From a checkpoint of a small mixture-of-experts model trained on Wikipedia.
Size: 14 layers, 72.7M parameters.
Experts: 1 pick a token, a sigmoid router, a shared expert of 192 neurons.
Below are experts of layer 2 (counted from 0) of a mixture-of-experts language model. Rows are named gate (a neuron's input weights, with its number), up (a neuron's input weights, with its number), down (a neuron's output weights, with its number) and show model dimensions 128-255. Each number is 200 + 30 x the weight over its row's rms, rounded and kept within 0 to 999.
Before each expert's rows: "comes before" lists some tokens at least twice as common just after its tokens as in all text. This comes from a sample of Wikipedia text that the model never trained on. Tokens count by the router's weight.

# expert 5
comes before: " |", "\n", ",", " (", ";", "\n\n"
gate0,181,207,196,218,194,196,258,256,185,180,198,203,222,187,201,155,217,231,185,164,199,179,190,195,242,246,207,247,216,200,126,234,166,251,244,258,243,166,128,216,180,157,218,201,164,186,189,176,161,247,163,212,197,241,240,216,202,159,209,191,205,219,237,244,215,114,180,213,194,148,219,203,211,236,201,217,245,210,193,174,166,187,207,195,232,232,150,174,189,213,200,198,164,211,203,188,154,193,202,157,204,208,193,175,189,209,187,208,201,220,224,171,208,184,196,189,209,257,174,179,176,204,245,186,244,221,204,238
up0,237,175,202,195,193,220,167,154,232,174,194,178,187,190,171,135,212,172,208,184,214,216,176,218,184,249,188,186,190,190,213,185,192,180,172,146,153,192,188,252,222,227,211,212,177,183,176,165,171,193,216,155,180,195,229,194,202,211,225,232,203,243,193,121,195,176,181,214,286,198,173,188,228,266,174,227,201,150,235,172,201,167,208,175,217,245,174,178,191,240,226,238,218,201,190,213,185,247,247,207,259,244,161,247,226,152,158,208,180,207,227,195,233,169,194,168,229,182,281,224,234,218,227,167,226,176,200,151
down0,222,200,217,186,188,210,178,247,200,177,267,190,196,138,145,221,220,205,174,170,225,203,152,211,202,148,213,152,167,150,196,191,198,253,212,203,184,190,258,207,244,197,231,238,203,180,206,174,181,176,191,207,184,180,187,190,221,174,217,220,213,224,197,238,204,244,153,188,206,286,195,192,185,207,149,212,202,171,222,207,194,160,171,184,176,139,263,200,186,244,183,218,189,194,192,157,177,205,200,190,188,173,225,223,202,219,188,231,234,200,267,176,138,172,164,176,199,219,205,150,165,290,136,278,193,224,142,238
gate1,162,175,232,195,229,184,227,235,208,245,231,215,191,150,149,220,265,165,193,178,218,193,215,134,206,237,187,201,200,140,193,163,225,192,202,161,206,229,180,217,193,195,198,183,200,237,166,229,205,194,234,208,240,208,170,185,195,188,232,230,155,169,158,176,163,288,185,194,227,211,227,200,180,173,192,185,191,196,183,147,235,193,176,206,168,201,179,166,234,228,197,204,153,256,224,175,213,211,196,190,226,202,162,191,234,195,244,215,240,116,155,202,163,212,189,244,216,178,150,188,184,221,205,181,202,200,175,178
up1,201,221,228,188,226,137,169,209,230,197,142,205,275,178,216,254,184,197,184,167,218,202,179,239,222,219,156,161,186,207,164,203,216,241,234,177,195,239,217,229,159,204,219,214,192,176,218,180,205,203,159,171,214,210,188,213,153,189,259,188,226,200,194,214,192,175,188,150,155,197,196,196,165,253,153,237,208,245,221,235,205,233,217,233,215,194,183,181,212,157,214,235,239,176,267,200,220,159,216,217,207,212,241,223,207,199,197,158,182,164,203,188,192,204,211,201,205,182,232,254,168,188,172,252,268,178,246,218
down1,199,173,244,176,168,136,209,199,239,259,201,224,228,163,201,217,194,150,196,215,210,188,241,179,215,208,194,200,200,252,196,197,194,182,188,173,265,210,169,168,218,155,194,219,199,162,188,235,173,190,238,294,153,195,145,187,180,257,281,157,143,176,212,177,227,248,184,179,199,140,243,172,217,216,185,220,161,214,225,187,220,178,203,173,219,144,194,230,222,167,156,192,199,280,234,268,155,205,134,168,184,220,231,215,205,201,181,198,248,179,177,194,196,250,203,181,188,170,228,210,194,178,168,201,126,170,191,166
gate2,285,210,239,222,206,188,210,218,235,195,195,245,194,176,212,232,257,193,210,177,244,171,217,179,93,155,190,213,226,191,208,176,211,215,166,150,204,238,210,219,215,189,157,199,190,221,227,185,205,245,216,194,211,175,191,232,201,235,212,210,208,196,143,250,150,173,228,221,161,168,167,239,198,186,213,196,233,176,172,158,169,231,262,216,180,202,171,200,208,193,154,212,187,227,187,202,181,202,150,190,192,183,183,210,194,139,245,195,144,183,193,214,209,194,235,257,235,176,196,165,166,197,199,167,172,145,190,218
up2,182,170,152,110,203,194,185,164,232,169,230,228,177,205,141,159,159,146,162,178,180,189,166,243,200,191,232,213,146,186,213,190,247,220,214,230,213,136,169,163,236,196,199,208,188,213,183,228,187,171,246,192,181,244,219,218,195,153,242,196,203,217,157,260,240,185,217,192,215,142,189,173,230,199,180,148,164,243,176,242,202,233,207,225,278,150,212,207,179,234,237,237,157,170,181,256,206,217,168,223,178,270,216,232,219,249,207,173,233,288,259,200,230,139,203,191,202,186,200,207,206,199,197,228,242,271,190,213
down2,137,190,195,197,203,207,211,184,219,256,223,234,173,155,201,204,176,212,225,216,204,154,178,187,241,209,168,259,203,161,227,248,188,234,240,210,193,206,187,211,206,202,177,224,194,223,227,234,183,197,185,164,237,206,182,253,147,175,179,167,197,176,211,193,157,197,239,168,177,135,211,202,243,208,210,231,200,187,183,190,194,155,200,245,173,229,220,170,213,132,174,271,209,228,182,232,207,142,174,220,236,198,213,217,194,212,171,169,189,186,165,210,260,184,225,197,186,226,210,210,204,258,172,247,171,225,168,200
gate3,178,167,230,247,175,223,206,185,166,224,227,215,191,176,253,208,187,198,193,171,170,233,172,252,197,233,232,155,171,149,232,233,220,232,189,228,186,164,207,182,231,185,204,236,195,176,204,215,218,207,170,199,232,191,177,214,270,282,180,222,229,201,235,186,209,203,219,199,254,151,202,253,252,164,145,211,215,154,254,151,222,175,168,183,136,218,137,203,223,179,228,210,221,220,205,192,196,184,161,205,149,256,210,142,164,171,160,216,188,188,162,194,223,234,286,259,183,217,172,181,268,260,166,121,227,146,216,168
up3,165,202,191,174,163,195,165,202,176,206,259,215,160,196,201,184,228,142,148,226,183,231,192,202,223,184,171,198,164,198,220,167,181,215,253,183,175,256,135,179,239,150,203,173,220,217,238,184,222,225,169,211,179,211,192,219,233,185,210,165,179,194,262,273,195,206,225,182,232,145,180,172,180,202,155,193,212,201,231,200,184,156,181,213,188,155,174,220,202,195,143,224,184,183,226,177,178,199,218,191,121,265,225,186,201,165,222,173,205,171,195,222,207,199,172,181,214,212,176,224,170,206,166,204,190,232,220,214
down3,200,221,240,186,182,188,207,191,176,211,223,217,201,157,201,163,158,194,276,188,191,208,182,181,179,248,232,229,157,226,187,213,227,156,166,219,196,216,203,225,234,236,199,156,172,190,187,200,207,195,134,160,231,169,194,224,175,194,237,239,166,208,252,241,239,196,237,174,247,197,207,177,265,206,178,217,197,176,200,196,211,204,201,205,190,217,162,175,176,193,177,184,191,226,183,281,157,211,202,225,150,248,213,162,217,218,223,218,178,211,175,179,184,231,173,249,175,212,214,175,173,195,203,217,175,249,222,188
gate4,192,242,255,212,204,231,173,176,193,233,177,234,210,160,185,207,177,232,195,197,196,185,314,218,232,181,176,205,221,250,146,197,193,165,224,156,182,186,209,170,181,171,190,201,218,234,185,169,216,243,205,172,173,135,216,198,187,187,176,191,223,175,218,239,197,146,213,165,107,225,175,198,160,183,175,247,163,208,246,221,219,260,192,192,207,212,182,139,281,179,149,184,177,168,212,265,186,212,185,190,150,170,160,174,235,181,277,184,220,208,221,260,177,146,207,232,153,185,228,156,211,212,227,228,200,185,233,175
up4,190,242,185,193,186,203,185,177,164,192,202,166,197,150,168,218,216,243,271,121,199,195,188,239,191,262,216,184,226,249,175,258,170,187,229,147,162,189,186,215,183,221,226,156,177,193,183,191,154,197,162,182,206,178,219,135,157,256,185,221,195,226,163,261,182,207,175,216,288,186,211,158,230,188,222,210,169,202,195,202,184,131,203,217,194,188,216,256,195,219,170,205,175,170,190,210,221,219,205,202,216,208,270,250,199,221,213,247,213,168,167,209,219,217,186,174,138,197,196,171,249,217,233,177,215,175,191,179
down4,199,233,209,222,177,240,247,135,205,198,144,155,185,191,214,245,180,171,169,228,239,179,195,246,221,227,184,182,228,242,104,183,184,204,250,239,272,213,191,173,161,168,222,205,238,233,152,208,172,200,186,166,201,122,228,206,234,269,186,205,235,205,231,275,180,219,195,194,227,206,192,198,220,160,180,203,176,205,205,188,200,219,174,213,237,203,232,162,141,190,172,209,168,237,203,192,199,167,201,154,208,150,216,219,223,267,214,212,185,183,193,195,148,206,241,174,163,184,214,199,216,171,194,211,169,142,215,217
gate5,248,175,163,207,164,129,200,205,227,277,222,175,202,235,147,182,214,184,205,163,146,217,203,198,249,157,150,147,212,245,199,176,171,184,160,185,213,188,200,128,221,173,204,230,197,201,128,191,207,200,207,186,202,186,206,178,179,191,199,187,164,185,160,158,245,241,219,247,166,205,195,191,234,180,178,199,178,162,251,196,182,172,237,163,213,186,215,175,168,152,228,266,210,200,264,219,230,171,200,183,187,185,191,216,198,215,163,192,166,192,209,221,184,245,222,248,190,224,195,213,192,198,205,201,223,190,170,148
up5,246,190,156,202,169,197,196,188,175,217,216,126,136,224,184,190,274,150,183,173,203,201,148,248,205,263,183,200,200,169,212,128,209,235,252,255,181,227,189,201,208,198,171,212,236,199,189,183,185,165,218,156,165,187,180,131,175,182,203,221,165,156,186,232,194,218,212,252,219,188,217,203,234,238,204,217,181,221,204,204,189,185,201,140,226,151,164,251,200,170,208,200,199,214,165,158,235,163,184,204,204,176,210,192,206,204,188,198,187,215,237,242,229,287,205,214,227,227,206,216,201,140,230,177,241,145,194,147
down5,149,198,221,246,214,203,220,217,180,201,211,194,202,208,145,172,146,101,228,205,166,199,138,168,185,181,250,171,243,213,159,236,183,196,171,229,189,190,200,201,219,193,189,245,185,222,128,172,232,178,189,243,227,225,195,187,191,188,223,251,165,152,183,204,221,188,249,179,186,218,197,155,225,209,186,140,208,226,137,176,201,156,225,191,184,223,193,221,198,228,217,224,213,215,220,226,207,196,188,183,204,184,175,182,201,207,182,110,215,175,241,174,214,185,251,211,210,208,179,199,206,223,216,203,184,212,121,228
gate6,222,198,211,251,212,160,192,178,179,160,133,209,211,216,195,257,202,196,171,235,153,231,235,204,167,174,184,185,267,215,212,200,103,183,198,246,239,176,174,215,194,145,234,197,160,193,213,198,251,172,213,158,193,221,237,193,175,195,175,251,205,239,214,159,223,190,184,223,229,181,189,205,257,177,187,179,272,184,212,225,225,200,167,194,150,177,214,184,237,232,183,147,225,149,245,226,191,202,244,182,183,205,229,203,226,198,185,185,204,201,182,191,168,198,245,171,197,190,161,138,189,219,153,264,196,182,193,220
up6,231,201,200,251,216,114,165,204,203,204,218,222,208,178,209,163,122,192,209,153,201,233,199,171,226,219,210,231,235,262,236,189,173,196,194,198,168,239,193,184,253,163,175,195,203,195,178,220,187,203,219,187,216,171,182,213,197,161,136,215,155,232,244,259,211,212,186,224,183,192,237,201,204,245,206,199,233,161,170,268,203,203,236,165,203,188,216,126,186,199,178,186,201,190,199,193,188,190,239,247,269,238,260,205,189,205,189,270,229,149,217,212,245,186,188,169,234,165,171,158,222,199,235,230,240,254,182,198
down6,158,207,233,214,273,193,183,203,206,163,235,216,201,179,148,221,194,226,236,234,191,214,178,177,225,221,252,179,229,229,189,183,201,251,223,202,153,170,207,213,255,137,237,151,198,235,226,210,228,209,188,161,221,204,199,240,146,123,221,199,225,256,186,176,233,229,210,208,201,247,199,203,178,195,232,208,220,213,198,226,239,200,143,234,203,165,212,200,168,192,221,183,205,219,229,167,159,229,211,219,144,205,219,189,205,241,194,149,168,195,207,203,175,198,235,186,252,237,148,187,222,186,201,263,236,132,184,145
gate7,197,210,272,202,274,189,138,220,232,178,160,180,193,190,209,199,166,221,179,244,244,193,200,234,172,174,186,197,187,209,179,199,204,207,214,219,201,198,183,179,237,199,224,163,255,200,179,226,207,278,208,199,224,172,168,183,271,202,257,138,191,197,235,157,202,269,192,219,213,226,217,165,206,272,220,149,244,185,230,162,195,205,228,192,209,188,192,164,185,211,174,210,170,210,203,202,133,193,198,178,203,187,243,218,185,213,227,209,163,195,247,179,232,217,155,198,233,202,165,191,177,241,249,202,180,189,162,212
up7,177,236,172,236,209,187,137,167,159,179,209,185,235,221,199,207,226,217,233,182,164,176,235,182,173,232,223,220,132,176,212,185,191,204,192,184,249,177,251,195,211,181,177,188,155,157,211,209,245,178,272,162,246,216,218,137,176,272,173,200,205,252,211,188,153,237,179,218,227,173,217,156,215,233,210,195,198,176,257,200,153,185,191,240,206,213,175,209,265,246,216,256,196,187,139,198,230,204,161,204,264,190,237,197,208,220,210,178,166,188,220,177,180,183,206,195,180,182,254,258,174,174,190,215,179,209,232,124
down7,215,172,183,208,220,198,229,174,148,181,172,230,181,153,178,167,230,146,173,217,159,190,165,223,206,175,180,213,217,151,244,193,253,212,214,153,188,195,268,231,184,230,247,172,190,211,177,176,235,216,211,214,171,202,200,200,241,194,194,221,224,208,249,248,138,251,173,181,182,197,223,186,234,193,206,228,179,209,218,213,211,164,170,205,207,169,201,201,153,153,209,211,233,237,174,225,183,225,201,282,193,132,237,235,223,156,148,237,231,199,179,205,163,219,197,206,223,207,156,247,156,248,205,227,252,173,207,232
gate8,251,250,186,158,147,244,209,220,242,272,163,219,199,207,152,250,150,220,201,195,237,218,212,233,129,208,155,219,196,168,231,161,184,140,166,204,167,232,214,174,212,156,206,206,205,250,252,212,202,203,186,171,158,215,212,229,212,220,211,136,211,229,203,152,224,182,201,271,150,212,226,215,216,198,206,174,195,164,253,208,194,181,183,209,183,253,243,172,233,193,227,258,209,165,196,255,238,224,200,196,279,212,164,194,163,209,217,152,203,220,270,211,256,202,223,192,183,222,222,194,190,236,240,228,191,157,179,209
up8,183,273,178,153,215,252,134,190,178,237,134,200,210,193,217,203,171,215,211,224,262,158,218,180,196,183,154,211,180,163,154,216,207,185,176,194,163,206,170,181,190,194,200,206,156,217,163,173,219,176,181,175,276,220,191,204,182,199,194,187,214,214,202,177,200,160,224,255,209,172,213,231,154,175,202,186,170,150,233,234,164,182,216,232,166,159,191,199,196,211,186,206,183,185,190,188,204,223,139,240,224,151,166,244,276,241,144,218,210,220,194,187,167,228,205,198,218,145,238,242,148,273,162,172,210,262,202,163
down8,174,164,234,206,199,203,195,189,158,156,209,161,175,179,162,187,237,245,160,239,232,203,164,213,149,150,151,190,196,264,178,184,205,186,224,188,157,175,238,156,204,181,211,213,229,207,183,235,238,227,204,147,210,142,185,217,236,193,157,181,274,156,197,244,218,157,234,206,200,204,169,197,229,226,217,219,220,209,209,171,175,246,186,210,227,215,192,196,190,177,225,208,186,200,201,137,198,238,202,200,184,160,182,238,199,160,192,186,219,220,159,198,201,198,203,181,158,165,243,181,199,197,264,197,236,208,196,194
gate9,235,147,175,182,183,250,184,234,204,238,178,208,130,206,227,160,159,238,157,205,164,268,182,145,263,246,193,193,178,165,178,146,239,187,185,218,185,198,93,208,176,223,189,222,208,193,210,155,200,171,202,208,196,248,203,164,244,212,184,199,204,232,215,231,218,231,198,184,208,193,191,197,216,212,161,213,221,153,237,208,183,184,197,185,200,211,236,170,172,238,259,218,178,185,204,193,247,157,224,182,193,222,218,173,202,230,156,183,159,247,203,210,173,175,171,240,152,196,196,188,177,247,125,189,218,216,233,187
up9,170,182,245,211,204,252,199,232,202,236,182,213,155,227,219,201,173,194,172,189,141,238,184,191,173,214,215,185,223,175,164,222,214,219,152,212,161,206,187,215,136,248,218,240,248,232,182,172,185,187,192,207,219,203,185,207,223,194,191,238,205,148,206,184,201,161,231,210,207,243,204,181,228,179,163,187,226,152,209,150,218,232,231,212,246,198,215,192,178,234,210,235,206,187,184,211,197,164,209,210,150,152,215,231,190,197,196,200,221,160,207,214,188,166,168,224,273,209,181,188,214,231,190,167,194,216,197,205
down9,226,200,203,172,188,183,215,216,201,176,147,229,205,168,147,170,195,218,217,175,176,212,229,202,229,275,172,180,207,215,196,149,147,213,183,197,232,166,142,195,251,201,221,252,160,171,177,137,213,205,220,212,210,306,189,213,201,198,210,165,156,163,215,219,245,216,255,212,191,198,230,176,162,182,203,197,188,191,181,218,219,197,207,204,205,170,158,205,149,125,293,212,208,247,208,199,180,255,201,176,178,163,171,162,218,209,160,154,177,157,166,172,205,162,167,218,211,186,226,154,201,182,216,189,211,235,192,197
gate10,180,181,207,204,203,182,195,191,185,166,194,218,125,194,183,216,174,170,197,166,168,179,199,191,226,200,147,192,228,226,133,233,178,202,167,163,176,188,213,221,182,185,181,200,179,220,165,257,170,184,192,186,233,182,227,195,266,210,227,251,193,200,207,224,214,214,196,207,205,178,213,156,244,169,193,227,139,205,165,181,221,204,228,231,180,187,208,217,236,160,221,239,208,221,198,199,195,249,200,215,201,183,261,209,176,177,186,213,177,125,185,97,221,210,185,266,208,200,211,203,208,219,185,129,175,203,174,208
up10,192,168,194,186,146,162,206,238,189,212,185,207,237,245,209,226,154,235,170,188,196,200,221,175,194,164,219,202,206,232,250,191,205,202,235,195,184,195,194,189,174,158,231,217,185,183,235,176,185,178,262,261,195,232,142,152,189,230,240,179,192,201,174,185,195,203,198,199,191,265,184,242,205,172,200,200,184,189,269,203,196,232,192,230,212,255,161,231,174,164,196,193,176,246,177,222,155,235,233,171,159,221,179,210,185,234,198,184,177,258,205,227,171,194,229,210,194,189,214,203,222,251,214,193,227,171,177,153
down10,229,179,214,217,255,198,171,151,194,184,159,216,227,287,201,191,237,160,223,245,228,207,178,218,190,233,245,212,208,248,191,203,186,175,209,143,208,196,222,221,189,197,241,199,214,182,230,193,155,198,203,183,172,243,201,194,188,194,219,253,199,171,231,184,170,245,233,214,201,239,165,194,172,153,145,129,213,227,261,242,253,243,200,226,190,178,205,181,215,167,191,226,203,206,235,173,217,196,186,201,180,142,211,178,141,186,241,167,184,199,219,188,233,179,199,218,146,178,209,222,193,226,236,190,166,159,222,232
gate11,209,191,145,232,159,246,177,241,193,198,211,156,208,171,201,170,195,209,210,195,180,148,224,137,207,215,212,163,220,215,227,177,198,169,214,213,182,183,213,200,207,223,195,200,206,187,150,157,184,270,222,213,216,139,222,175,238,149,253,161,274,215,229,193,186,219,190,136,176,182,161,204,256,174,176,185,212,164,241,183,237,162,179,211,236,195,175,190,245,242,226,201,266,206,177,168,164,259,197,215,217,147,263,205,182,237,181,144,155,188,192,134,189,233,204,154,177,162,205,206,284,195,242,186,224,260,198,220
up11,191,243,164,222,195,189,177,213,211,157,160,191,241,192,172,248,176,243,236,201,185,225,241,269,206,208,217,158,180,227,212,163,183,225,247,213,205,267,157,184,211,235,224,217,191,224,201,202,226,224,178,271,234,204,176,205,158,238,227,181,171,175,195,190,232,216,159,181,201,200,274,169,238,199,138,259,147,166,241,215,188,154,200,216,147,139,219,192,182,158,204,246,194,168,196,166,256,138,206,180,224,207,185,254,188,216,223,216,217,214,207,206,172,189,242,239,206,135,205,140,179,186,136,199,208,221,217,196
down11,206,138,268,256,202,202,174,188,228,193,204,226,169,183,211,145,178,180,218,182,182,214,191,200,226,176,177,125,178,162,172,250,209,155,203,150,188,191,238,139,170,147,210,244,194,249,215,214,177,220,151,187,204,187,246,169,269,211,191,198,172,191,202,186,225,213,220,234,161,230,164,178,221,212,166,222,199,187,209,226,214,190,193,203,192,199,132,185,198,196,238,145,197,223,181,209,242,228,219,191,171,180,254,197,184,184,176,209,145,200,215,245,201,224,191,216,188,165,206,236,190,197,247,200,179,139,186,155
gate12,171,186,211,168,208,225,205,179,153,194,229,229,204,230,170,158,219,203,211,165,145,159,222,206,228,141,195,179,227,194,196,167,192,252,221,210,162,181,196,216,171,170,182,155,198,202,189,207,148,211,168,174,276,211,204,259,207,218,210,198,174,176,201,182,180,169,159,211,160,232,190,224,156,228,150,152,180,189,282,187,225,237,166,186,124,231,226,219,154,154,205,224,224,184,162,236,249,181,190,225,182,222,207,193,218,196,191,127,202,219,248,216,219,192,185,198,201,157,220,189,231,203,225,263,160,287,195,189
up12,175,209,186,157,208,187,199,210,150,215,191,223,168,197,152,207,216,221,199,223,214,242,209,161,171,193,148,221,183,186,238,206,163,196,193,187,187,210,189,168,210,272,134,217,162,216,198,174,214,239,197,145,208,227,192,234,177,186,232,227,202,164,188,176,158,213,212,233,255,209,249,188,152,184,191,229,181,192,153,176,193,195,224,142,194,226,244,235,282,153,195,183,180,209,183,206,207,130,235,196,176,161,190,187,199,185,171,241,207,238,204,165,231,209,226,185,176,200,230,163,242,212,127,221,207,163,200,187
down12,180,257,269,209,182,142,214,174,243,169,225,203,221,215,156,166,209,196,237,167,174,177,203,253,238,183,172,191,217,175,232,189,110,207,223,193,183,185,185,174,184,184,223,177,153,250,166,175,142,231,224,181,164,226,199,195,183,214,171,204,196,185,183,151,202,204,184,246,156,144,196,142,211,158,221,206,175,164,233,173,182,242,180,190,204,183,168,205,181,191,165,202,229,257,152,254,170,220,219,179,191,201,212,191,242,174,217,163,222,185,226,232,193,239,220,208,192,156,212,203,212,217,169,203,198,266,236,105
gate13,255,198,179,184,182,208,190,168,229,172,199,137,200,139,182,227,212,224,157,169,167,228,198,201,147,175,220,173,221,201,134,153,228,183,208,246,234,197,177,215,234,205,207,151,224,243,219,150,182,216,179,209,215,159,165,196,198,176,197,194,173,195,207,200,278,185,165,233,290,220,156,158,214,178,188,237,223,180,225,145,133,211,157,151,254,221,196,204,184,219,214,175,184,222,194,195,186,237,226,190,170,182,214,130,174,209,203,223,213,216,185,199,202,203,211,123,207,220,192,131,212,138,209,195,207,189,208,216
up13,171,211,197,234,162,210,244,201,211,210,201,157,218,188,229,188,229,167,190,212,233,232,168,244,253,186,171,256,205,189,197,193,257,251,167,166,209,196,195,291,218,175,151,220,214,184,164,249,163,158,227,193,219,178,209,207,249,209,182,179,216,216,190,190,177,228,168,167,214,244,224,231,208,211,230,256,197,172,219,196,212,212,203,231,197,173,168,216,206,213,118,200,170,193,201,196,200,161,171,241,187,254,214,227,223,163,170,149,212,109,176,194,219,229,229,205,168,243,196,171,208,206,193,193,189,191,170,196
down13,176,195,211,145,209,227,180,197,241,264,208,249,195,218,189,186,229,192,169,205,194,160,185,196,213,226,228,226,211,234,190,202,190,193,130,230,193,222,238,202,228,179,194,161,170,230,258,233,188,149,165,179,225,213,213,229,213,169,250,204,215,144,278,195,197,198,161,166,218,238,193,231,179,204,200,159,172,183,141,187,161,181,245,228,238,213,220,193,156,222,140,190,199,214,244,199,147,201,199,224,216,226,192,187,230,237,180,176,165,190,162,245,237,192,197,188,164,169,180,170,225,194,211,256,241,159,254,239
gate14,215,180,217,210,154,247,210,164,217,198,148,195,182,205,177,233,248,229,223,164,149,197,154,208,151,204,160,244,232,146,229,148,183,223,224,231,202,151,205,172,164,202,221,203,194,196,202,190,222,218,260,179,156,187,200,178,191,189,200,226,201,139,252,210,200,184,196,199,198,212,194,218,169,212,245,193,177,169,217,250,116,219,199,271,198,166,181,189,228,206,249,228,207,226,182,196,164,200,205,149,172,157,195,203,243,179,218,169,247,222,220,167,201,233,189,203,228,228,202,199,227,256,200,216,141,197,192,192
up14,212,240,226,221,149,197,137,203,244,180,159,211,224,214,182,220,169,149,188,206,184,195,249,157,217,233,188,218,155,211,206,181,192,168,210,213,198,196,227,231,247,181,186,186,190,226,169,152,209,195,169,206,208,181,223,183,224,171,232,193,207,220,219,160,139,215,238,218,201,249,174,153,304,252,163,191,249,160,206,169,245,231,214,212,241,191,211,225,202,182,221,218,113,195,287,223,219,158,227,125,192,219,243,187,169,195,236,183,213,180,209,223,199,212,220,137,167,172,228,191,220,177,195,270,239,180,173,228
down14,142,246,208,199,228,164,140,145,159,222,198,172,176,239,184,219,149,268,204,211,186,218,228,142,222,198,227,241,233,217,199,227,289,187,146,190,266,214,227,170,190,209,204,183,209,176,212,226,211,182,173,216,194,176,236,169,208,257,264,190,228,222,206,188,238,225,180,247,192,209,172,166,232,225,204,158,172,241,194,167,224,226,226,189,201,144,255,199,214,239,214,159,162,216,190,217,224,227,190,185,242,251,194,201,174,265,223,216,214,203,230,206,182,210,232,177,182,154,196,205,239,250,199,202,256,167,168,170
gate15,201,211,164,201,221,197,168,223,201,250,147,217,149,230,230,219,225,186,160,155,245,230,226,222,178,159,212,201,169,225,200,188,230,221,210,192,192,235,163,221,208,158,144,201,197,155,230,220,199,160,224,236,249,227,133,187,173,217,187,150,208,183,167,173,187,157,222,207,206,233,204,171,191,184,211,243,246,244,212,219,183,202,217,204,198,161,150,186,249,228,249,183,205,210,238,243,187,230,169,184,212,209,198,171,204,184,179,198,221,203,148,204,208,175,155,188,225,173,221,199,216,223,202,203,231,221,214,224
up15,220,193,235,196,183,266,211,149,181,196,201,146,203,193,161,205,228,182,255,214,228,202,190,238,222,177,195,219,165,228,222,200,185,166,220,265,153,203,230,230,157,190,203,188,244,150,220,203,166,127,219,191,208,137,224,177,232,183,235,203,205,163,169,221,194,219,209,258,203,197,242,183,182,242,196,159,204,248,154,204,173,207,214,174,167,185,227,195,224,176,169,204,196,230,199,218,206,205,183,210,235,188,192,214,219,187,178,284,182,186,206,128,187,241,188,199,175,222,207,208,175,131,229,189,198,158,204,186
down15,182,199,197,208,244,159,174,183,163,200,221,188,195,183,173,185,199,220,268,175,259,207,161,180,136,209,188,161,206,208,191,209,215,156,227,248,167,193,233,257,168,168,210,211,203,231,201,227,243,184,227,201,235,137,195,134,192,175,189,180,189,202,202,254,198,191,230,182,196,169,175,123,223,222,237,174,182,208,201,235,215,187,178,202,205,177,190,189,173,182,216,218,179,199,192,194,211,232,223,237,141,226,179,225,198,200,163,252,193,157,157,270,170,212,197,232,232,190,182,202,217,184,204,178,262,155,163,128
gate16,224,219,138,257,247,202,199,165,208,213,178,211,168,218,181,149,147,212,186,167,165,206,234,193,183,211,212,177,201,188,225,227,216,218,148,195,208,225,224,183,185,215,246,224,204,219,184,221,237,230,161,169,199,138,206,208,194,191,209,172,195,236,159,190,113,250,181,181,181,190,206,222,234,202,223,159,207,251,231,179,186,182,236,122,179,216,230,177,195,168,205,178,214,222,133,248,196,207,233,205,226,193,169,180,200,190,206,185,217,204,159,172,186,228,208,188,196,215,204,172,183,196,191,188,166,157,282,215
up16,170,225,186,223,200,236,168,178,167,178,190,233,194,205,169,160,160,160,243,204,198,156,192,156,126,190,151,233,181,224,221,201,220,190,204,159,224,169,219,252,181,208,226,189,205,205,211,167,179,175,194,243,215,230,196,218,173,243,205,178,246,205,213,184,164,189,146,189,192,182,152,209,204,174,168,201,207,188,205,218,235,169,207,115,191,181,228,211,181,212,197,200,225,228,132,169,216,190,192,228,237,210,150,210,219,190,209,211,193,197,166,225,210,151,171,171,189,204,195,215,200,221,193,215,204,135,236,220
down16,232,207,214,150,164,147,244,244,253,250,216,164,193,187,207,209,159,198,194,229,231,167,155,213,224,146,210,170,235,221,176,203,149,244,202,173,193,152,194,249,152,191,227,217,171,222,205,234,199,194,198,234,212,216,188,206,153,253,194,187,200,217,246,177,205,157,140,201,194,181,190,186,215,200,217,225,250,191,181,186,218,223,187,177,199,203,176,195,251,184,183,211,179,209,209,243,205,192,214,128,245,223,193,178,196,133,234,223,228,173,204,145,208,203,186,185,213,212,247,181,188,216,177,140,165,197,192,157
gate17,218,215,165,218,230,213,277,187,234,202,152,252,139,164,167,242,219,168,137,222,183,223,205,173,210,179,205,247,217,214,208,181,201,199,143,186,216,168,231,207,230,130,217,257,208,166,213,207,254,207,198,202,187,172,239,204,215,186,214,185,220,112,213,183,131,211,253,211,220,231,200,234,203,216,195,169,146,184,212,217,220,161,231,173,176,170,246,198,263,215,178,236,227,254,228,176,198,236,135,245,207,246,184,199,190,182,172,242,195,165,240,144,189,228,208,192,227,230,207,181,208,153,266,180,215,239,192,184
up17,171,148,269,196,207,170,189,226,166,215,222,203,219,180,189,205,183,201,197,189,133,185,220,202,164,198,218,233,220,159,136,181,217,216,214,236,194,129,217,234,246,193,186,219,234,218,190,203,155,210,186,144,214,204,180,218,214,195,179,232,196,179,190,201,253,215,191,195,212,133,235,234,197,220,160,194,238,187,214,201,164,237,189,245,186,211,145,187,185,266,261,182,139,172,130,256,159,212,232,188,163,199,214,184,197,213,193,255,224,264,229,208,175,240,227,195,171,192,197,234,237,197,202,225,285,252,181,203
down17,195,235,189,184,236,204,218,208,220,257,224,168,228,189,227,215,176,216,184,172,189,231,230,229,200,149,240,169,194,179,152,196,182,189,200,205,169,204,188,231,176,248,166,234,255,165,153,188,206,174,237,191,220,217,178,192,270,151,158,185,245,265,169,203,200,224,187,211,230,158,174,193,203,209,168,193,234,196,167,161,229,224,169,187,219,223,244,216,171,237,183,162,198,206,193,253,198,219,264,152,180,205,197,178,150,136,245,229,182,235,216,271,232,183,203,202,200,163,172,264,172,170,181,235,191,165,190,221